{"n_layer": 14, "d_model": 256, "n_experts": 80, "experts_per_token": 6, "d_expert": 32, "d_shared_expert": 0, "activation": "swiglu", "moe_layers": [1, 2, 3, 4, 5, 6, 7, 8, 9, 10, 11, 12, 13], "router_score": "softmax", "normalize_top_k": false, "routed_scale": 3.65, "balance_loss": 0.00634, "balance_bias": false, "router_noise": 0.3, "router_bias": true, "n_groups": 8, "groups_per_token": 4, "init_std_router": 0.0311, "lr_router": 0.000419, "vocab_size": 16384, "norm": "rmsnorm", "norm_eps": 1e-05, "tie_embeddings": false, "optimizer": "soap_variant", "lr": 0.00354, "beta1": 0.95, "beta2": 0.95, "batch_tokens": 65536, "seq_len": 256, "train_tokens": 367300000, "steps": 5605, "dataset": "wikipedia_en"}
Below are experts of layer 6 (counted from 0) of a mixture-of-experts language model. Rows are named router (the router's row for the expert), gate (a neuron's input weights, with its number), up (a neuron's input weights, with its number), down (a neuron's output weights, with its number) and show model dimensions 0-127. Each number is 500 + 50 x the weight over its row's rms, rounded and kept within 0 to 999. Numbers have three digits each.
After each expert's rows: a language model's description of what the expert responds to. This comes from a sample of Wikipedia text that the model never trained on.

# expert 14
router:460460461578506462499470555547502551507484483452442523484492520406448516450493488504523542495466539449512542412431456436460542488517532442565563453519463540572413516511526565463471505474381545480470480465506470511460444494506443523536404509459471486574652489493496528572457542571542522423427441460487560449461465548387487517487546429548575477521489455421539494494428505539522448534599
gate0:475535523452507543566556455467390518458555428554472530483475594487470515490546489512450462448675491454521536542481458523559505426604484437452528513462473394587499541391499441507469468411463622464563492529502531479536497471583528516494521471486525492471594518376428447473614509477442482365485472550467487502457549533525454487496470473517536479492561472543476506396407558502494519451533
up0:523579580439497541456582578453433432526560505520469560513452505536499622434568535552458506494582483547527532527426468471561486520423482514455534558500466539523475464499425541435501478569552561481535522544446537526450446514483491524476411503588494437570562535444379527517460454409519507455510506613339525533439432583486510443477483524476467548449491405421505481540489503533447520529474
down0:484447515570502488508458531490451460485525495544558518361546548472494431490494424574529515455478483478525526457387456501558466519594451492479557438515571580460472527597425535496519528551557493530411463496562477470427607410464519469523532489495504558555517443496516481466554461580554566558532462538547420556539607524530499511487428433480629465484493585552560477457490444455534584492505
Description: Commas after names

# expert 15
router:418456480460505506527469551544531413471571526499467547538458542554561521492523482506547530435498573548522465509542498442460573427400448494504500476492571480483528391520569412502533476535529516427458510564510516609510384579560400494474561465510547546427546565519437512430492566584428511440507538457523459515483522520547506520572539458557607493539505555503571503514538556438619482533522
gate0:491528465506494533519523516556586449529445502497492423546440476495535514478575425529522513536568519549548501517450529549507530505419458383512463504482541472506590406513460521510512501405532447585529419506490546557532496526513456513410518551458500508409520559505498564626476478532381376556529462463468551511506563519484536562521567531499539586585555539501481555487585526523536509564534
up0:480574472434442502506484452545568516524491513575467398489527508451514558491516549435540600480644568430519404475414472506516499506553465532534495385532452513444437504542487453518429563506558479448411470449630535461513478537419392496526522468410509430573511466531480557448507519474490520491569498481579507526480614534425470429468405547576494526585469430570484492425450539556514482578532
down0:584494488444546448514471450425488474612462507522451452360475578543504558475489370446530472407458537423536543447429497507525557532472493484570518474390526534512526496490538521581566514481590452538459501522432507612456449568456564488455520502492503488480486514593511411577483478476386470510593511431457465497504531498456478498557424508599482462554552541498536508520452506475538435530590
Description: Mid-word lowercase fragments

# expert 44
router:516458542436426462442502524479399478569468562447398575515528484490529511524559516461428607491482479491507477545395538442492503565493453483493482439485431464536531487598516512573431510466530569565487444450509458454462482528552478522472530572409486512520456609541492460468411500454580458508501468597453449509454430523480460551528497500560521502560507573538452427520551573444462480517453
gate0:563415504463478564384541574581469513444552491484497586500514557382481614575540546443474572426453383467513463413483512521481462513473551418502447477486442449609530423453445496522508466540518506552528433486469534490590511452479511579461525490496557481479507448527445601489584524514470522535519499515462478541565538466503471481432511544456498517551530538528462478458544579428620513481401
up0:603604459511524549560401444570508526491428530471541523456503556521487503444506452461566524566505527522545507534536495519580502461515517546494480521490399511510530558541449509472506455531544422626480544568543539519462445468533463400604445499567481498444474494513584494436482508498528484488439446505453539504430487409481544613442522497406569497497553526496507386510493342607444540544521
down0:507460510547427590503514507450472463508471465555510495490525512537518542467490555439447514548493522524549495550528543541543477549500498481490457456443440634413501468469534499480551525385598411628489504396467522419420444483526535543467404485580474547485468500500477554544643546546467585512517460468574537483487448528529497549455525451551434530479424536410389435591473474522501446521505
Description: Numeric row-end pipes

# expert 56
router:519507478519568507491541521502479559502566534492420501537563439465493600449499472494483560516492489414541555493422420544447515554544516460507483550509487439584422464457557590515492476477470558518405512449450473505447400487474416508607421489526406542540634498451404642599573537514547482488478477514512446492519485500477556474464557496441578444481524410398555458385556543557538506466523
gate0:456499490390619554512457557545475514449467506556533481463470454393544460478567520460513557577538453383480516516559465552527518506475482548452486547578456484486466461486489394436517496527525520463470502456462440547525478450481479528549591438421494482470513513547436493499482567510655490538452463533507493535539506556591421469610423548444439489539576446467429423429526532560468514530557
up0:480523503482572428465509538472478537546614576576521490521477442475522554579430472481471538452519565586462541592523503382426551437533515473434506531466621478507498508474408576424456499565486412507550507563522489520540549543519436531466533518562468539518494523492551402544434478559456449482588403474466499488452534539397482566413500531516551416443431592504552495518511484459544497454499
down0:552483391522562463502486537433505527468400442546489553497526417540529492553524590428481487427539453527516471499450476558511539509493476460574548488546524534486494453473454508589488513510539497389475524544495403462609618463519472548536521538517463418442468490511555447507456558443510553564538444453450515470409437504308400498504491508481462491586481510503464407483438546480480474485521
Description: Clause-boundary commas

# expert 26
router:506465520435489464475479480570487502528417584441524508498526476532454504483524424436462514491612524526556516419472521467410490556532533513579559561503554511546543568550380513546445533559499541528548503481514457596449453560477521543463521561490424543480540588528508421490502427444617479531520522488490449440464429461495440573555506528490488495449442573427391473503441509470401476516463
gate0:587526458505630510504441535502399555496428549489431527502554483518532444519532547454529457546520524588489579528465424484452486495468528488485483546566481491594446507552479466500516454481425508524641577473453366450542353512455553603562554493509539523429512439444449502453485581493513425517512531511486540429437524511506471527522466536528506452544490530468509487530539556419518461507563
up0:493440554479563440523486543504546592475576431514457470507437547484481467492549477462601466510476579596489463495490470525433436516463530505572529455458495476465484509480442518517539435585541439635562520478521511544482432532522399458494553467401561503576512459542542397497464508465574526491432554578477588505521571534451481569532473470507577534528512497481580582558444487560509484458516
down0:568527561443537499526448504520611446526480451550467519467530522513510470473366520485591494481504405453544512411478517469444583441455491623523493414414469545492567544448371612437445493415461465511494468423548530440527422495450507543564511622432516438554529417484470486394440490534518535620561561529475560540442513488522577555537507457551474524513521540529522498454496423530469537583459
Description: Table header pipes

# expert 32
router:544561590435460520387575528432470511578477587513495478521533436450490407532491463459390513461498532483511553448458475492465523575486588500509484518503506537493539600557409590509472491517469531581491439439491584545458432507509521520452489447549519490404456585551513462557411487499577554518493442535533513473456479448378553488542437519546482546522459532462411415506426478509417454484450
gate0:514514459401546477502551517632458474551472548511469445493590544468515550524501475560410559498482485536539446461587494451388524515584440461529429493541489529613504518504473628539604431488489476453538541535358501574552484475511537525469468505524533557439530507431583576510525523463499568571575415570589511563518523521491504553412452585597532552528459468503460560509489484514459574409474
up0:508595596512570502490421541465578477544489476534435540498468498468545526507514478412492495442449472508439541472492492510545334409487578484498563481504509451581465472504534423535463506527411517594560590551530459483479543558470533580532515549435529488539495508450464493540443543506416518416499518480510469512481566526511476396454443474464575482522558506437461500487578600537537505563508
down0:451457453494533509539482437482526471464555498399520479560516530516476519491578360486615500538541544512415475502557551562539435432514588465415578514500527440573490446513462440509477490501445537488560526481512559579527558468586449536516495519414449547526601427440536495505445474479473446520530393484505527511549485442418466415475537537417497385500539465546435477431517568460634434511502
Description: Mid-row table pipes

# expert 25
router:508565507554441457484491542515624526498455472543550416529460557543482512484470435543468598433516450516562512585518550449533450577452467514500446498557501476512431531472499396459505515574576488497476511486543537420515502492537582559593547538456421537457468538537648495509580548547489579516527443460545444450507562519518538528550459453403573489459550546485539468529460463428441579535413
gate0:555485484522396374529515496539485503437478427424474536485457506397507512494412500485525501485525554579549448528503429492497587486564462460536533376525531488496568461518556455431481415473457577436471432495483530492471465480516481475505480451563592476420456534475544561501436545470476607466495592581552641483491463531484521493419452459480516466554498570445543477545499458561525530531495
up0:475454542549448479437438507518453461478429512499379611483459475415515578437483490528580465445489515562617496549499553504509478547481539459574465488408447537510501426512428586564501464477544519511443436508525517513523456531372515538495591462485508513489504508498615497478492586547542468523510610469438556560489479465580474433538446496423512436445509459622477449429522527523556509421526
down0:421452460342453544419533564524531558575395525472430481577592512503579571479451453484476506468526590559489497518549455463438513442487534598553580509432504437510559412436603512428440536450459422468507408459462475548590502540420493508455509470461464598478499554509497515570542582474531533506399485444520411453482518496494449606484408484439461375506507547444525545406561454469517518474511
Description: Sports team nouns

# expert 20
router:541552549477530452357511422510545440516437513506430471554455575562500516392447521444530443544475601515510388577535419445512548497527481475566432502571573453517449543445560581520514542529501516463455565568483522454526455518463472436521552512513543552513547550582451469457460548466547592526457567496525451440402512493470481512447502489521484552489573606417446471391557417540424441537557
gate0:588585572486539494495483554435538552498493445575475506516508520578536502440559578513559473535504479443439524509576542424485523527530449456506414572493425465452491526526442538528491374478520575537522583490525502490569473529377471449625522523484449456520524500444567596521404563433514505522418534504496360525431538494455477502462522545501462479475555547443525492518546540523476527552534
up0:452579577535429447494443528476464559469488470542424506519444491461455475476476490521511462512514487398484538493499418511561556530449553386488416575456455503478490583466462502500546472456508570416506521553447428436525456477427454517579428549635491484510465461516456550445607473458555515466447530542538503446516512505453453410590501559555458478440541544497659514521516494510419489456566
down0:481472447434554508482418569520469504496591514451409547509452534435572525481500376509517510508582634547502592504549524484580481599568452451514552522438483443468447475463487473492496516559501443474524454625468470514498450511450486547509508441530483512457530421523621509564544557521488546454485447562534517467519484517514434561518546434502426583563510447516512570568406423513506413512507
Description: Numbers and dates

# expert 9
router:479457492569456559584538537509421472493506429596492543549544479572477467496563471504563463547420497408551454514566547549567503496442525460556508460404511448547451572521554533582464566512536501551612462429517458564507407454463554546498561558424556419561470490522452479548509481592485409391541527456432405525492388446477476516482508397545478549409433497518406516485481474491489433529413
gate0:573528526498555554569431526510519500414541442552519469453511573608506389566481577441563486457442423507532558509615506634549514581482421483539481578473518516521458500416549482519482482543461557415532479466480470527460571498430428516515497531422553535518591493446518533402558539451559462543574551476521491494457392536567470541431483556490485505417566534501484601441430617538444591492470
up0:509432453489487500615479490520484574412513525511451567543505593556541471499608417536503469540454573421468446542542521520542495478442499498561491452547532475468524519437450481504477473432510518573601420493471494590410615546485573540525477538508513566447510449457440444449484470386500509567491419548456478484508495492445484498435544454462496493487477460412601442446418450485425445415570
down0:440379486437537500451510435550550438456469442445580502500435565548545515509488487354510509592518605432481495498466503426460497497443437484549501403495437455465512488476409512522489381571468447497514564502599523413556481513510420596468501518495464558562555454471545489504537440465530539546443522442457486500459527567469435453594407531457517501544527494469510552519585515547494502432447
Description: Labels and signs in listings

# expert 19
router:516493604565562521479523612523460493425484414563466534450533572501418458506584545501519414548460462421589446385576504485534454487456578503588541523399517430559506524504512567563430531532484541507581544482493442568503533535519440534501569570388613473485445447532483590530513458575483424432497558485500452494450507488561446588451553448547452541438394479507432479478524527411486503583483
gate0:378505521493567496534531546347536501514523459459372477420441499462495513532572521440434491521500366400523479415585450610442446493544506495476487513583525498476598463422509464553519499531464476489408480472479456518555516501495453521546518503510572439419428447531526424522483479419484553526560602448528516580524486426645482530482505533484411497417543478552483520561458490428579470499569
up0:492513507535476537440500564466484422512471435514458567548526547419497541477492576442687446447546485565606431515511551478531559471514545489561435512445580449439580484449511512475533510428532415495446573519476440568506443461517477556440559503435527623476448535470435449496458422439470543498450501452506496507530496416528590419476534538492536502571511464505494474457602430471447544516627
down0:446494553474504482483579493499542408547498516462521420551566504469547331514514521511558487492590516563483519459572518407499470533512472491491457483537506596503509523467398469511545408503557518505529468495486521455533533480420512496488548442511536554440544451514566536411510486474552513504492565473536411466529566515543430390413438537505500475462465504533513462458468499446575580483448
Description: Colons and height units

# expert 47
router:420429564490393485435564487562449391519478596483463424517489593468460495553564452476519470479458461527461513539481573473544454453474462484530483592559476404479529464550528477581535511523459531532398533503553492421492512565490488454480513482559490484492447508475497464609413533509580594522443430491495504532490583513474406576495533423412436515447517552469549500442487431508532533563465
gate0:552509458431497470499506483445483501460445556467494402478479681460498455526465550506480522464543519514485416583490541624489456431481472544466482526560482415484500457435535453449433518640518487558536459433546470541573472519519439513543534431502603499458495516429533504518488450418470586552461484530486584494446615545642457592453562546497450472529522521513513532514531570505495549468539
up0:516435579508511476501475437537531572545560434477546499483554445452449505469516501495475511428519495524464543544475429527600405508457525512568425475518500485446474443485477533445452580448526521583522434445433495459444538435528453461524573427400583533398520469535406553500571488590521498446415497524582493582569445516571443496450555515528438553389525393446593521553468518419505594521461
down0:531415551473489518473462544527482455468498549588551459385460531535531490560581582522489466571542457488463446530512521494529503520462535457551405482505485504474554498513489456500497483529560469485459516524493511512510546528569535502563559554466513521458509591433519469564483501290414502408524482501501592478475585504614521507456529540462456537545584524442474571494430524515526541461550
Description: Organization and group nouns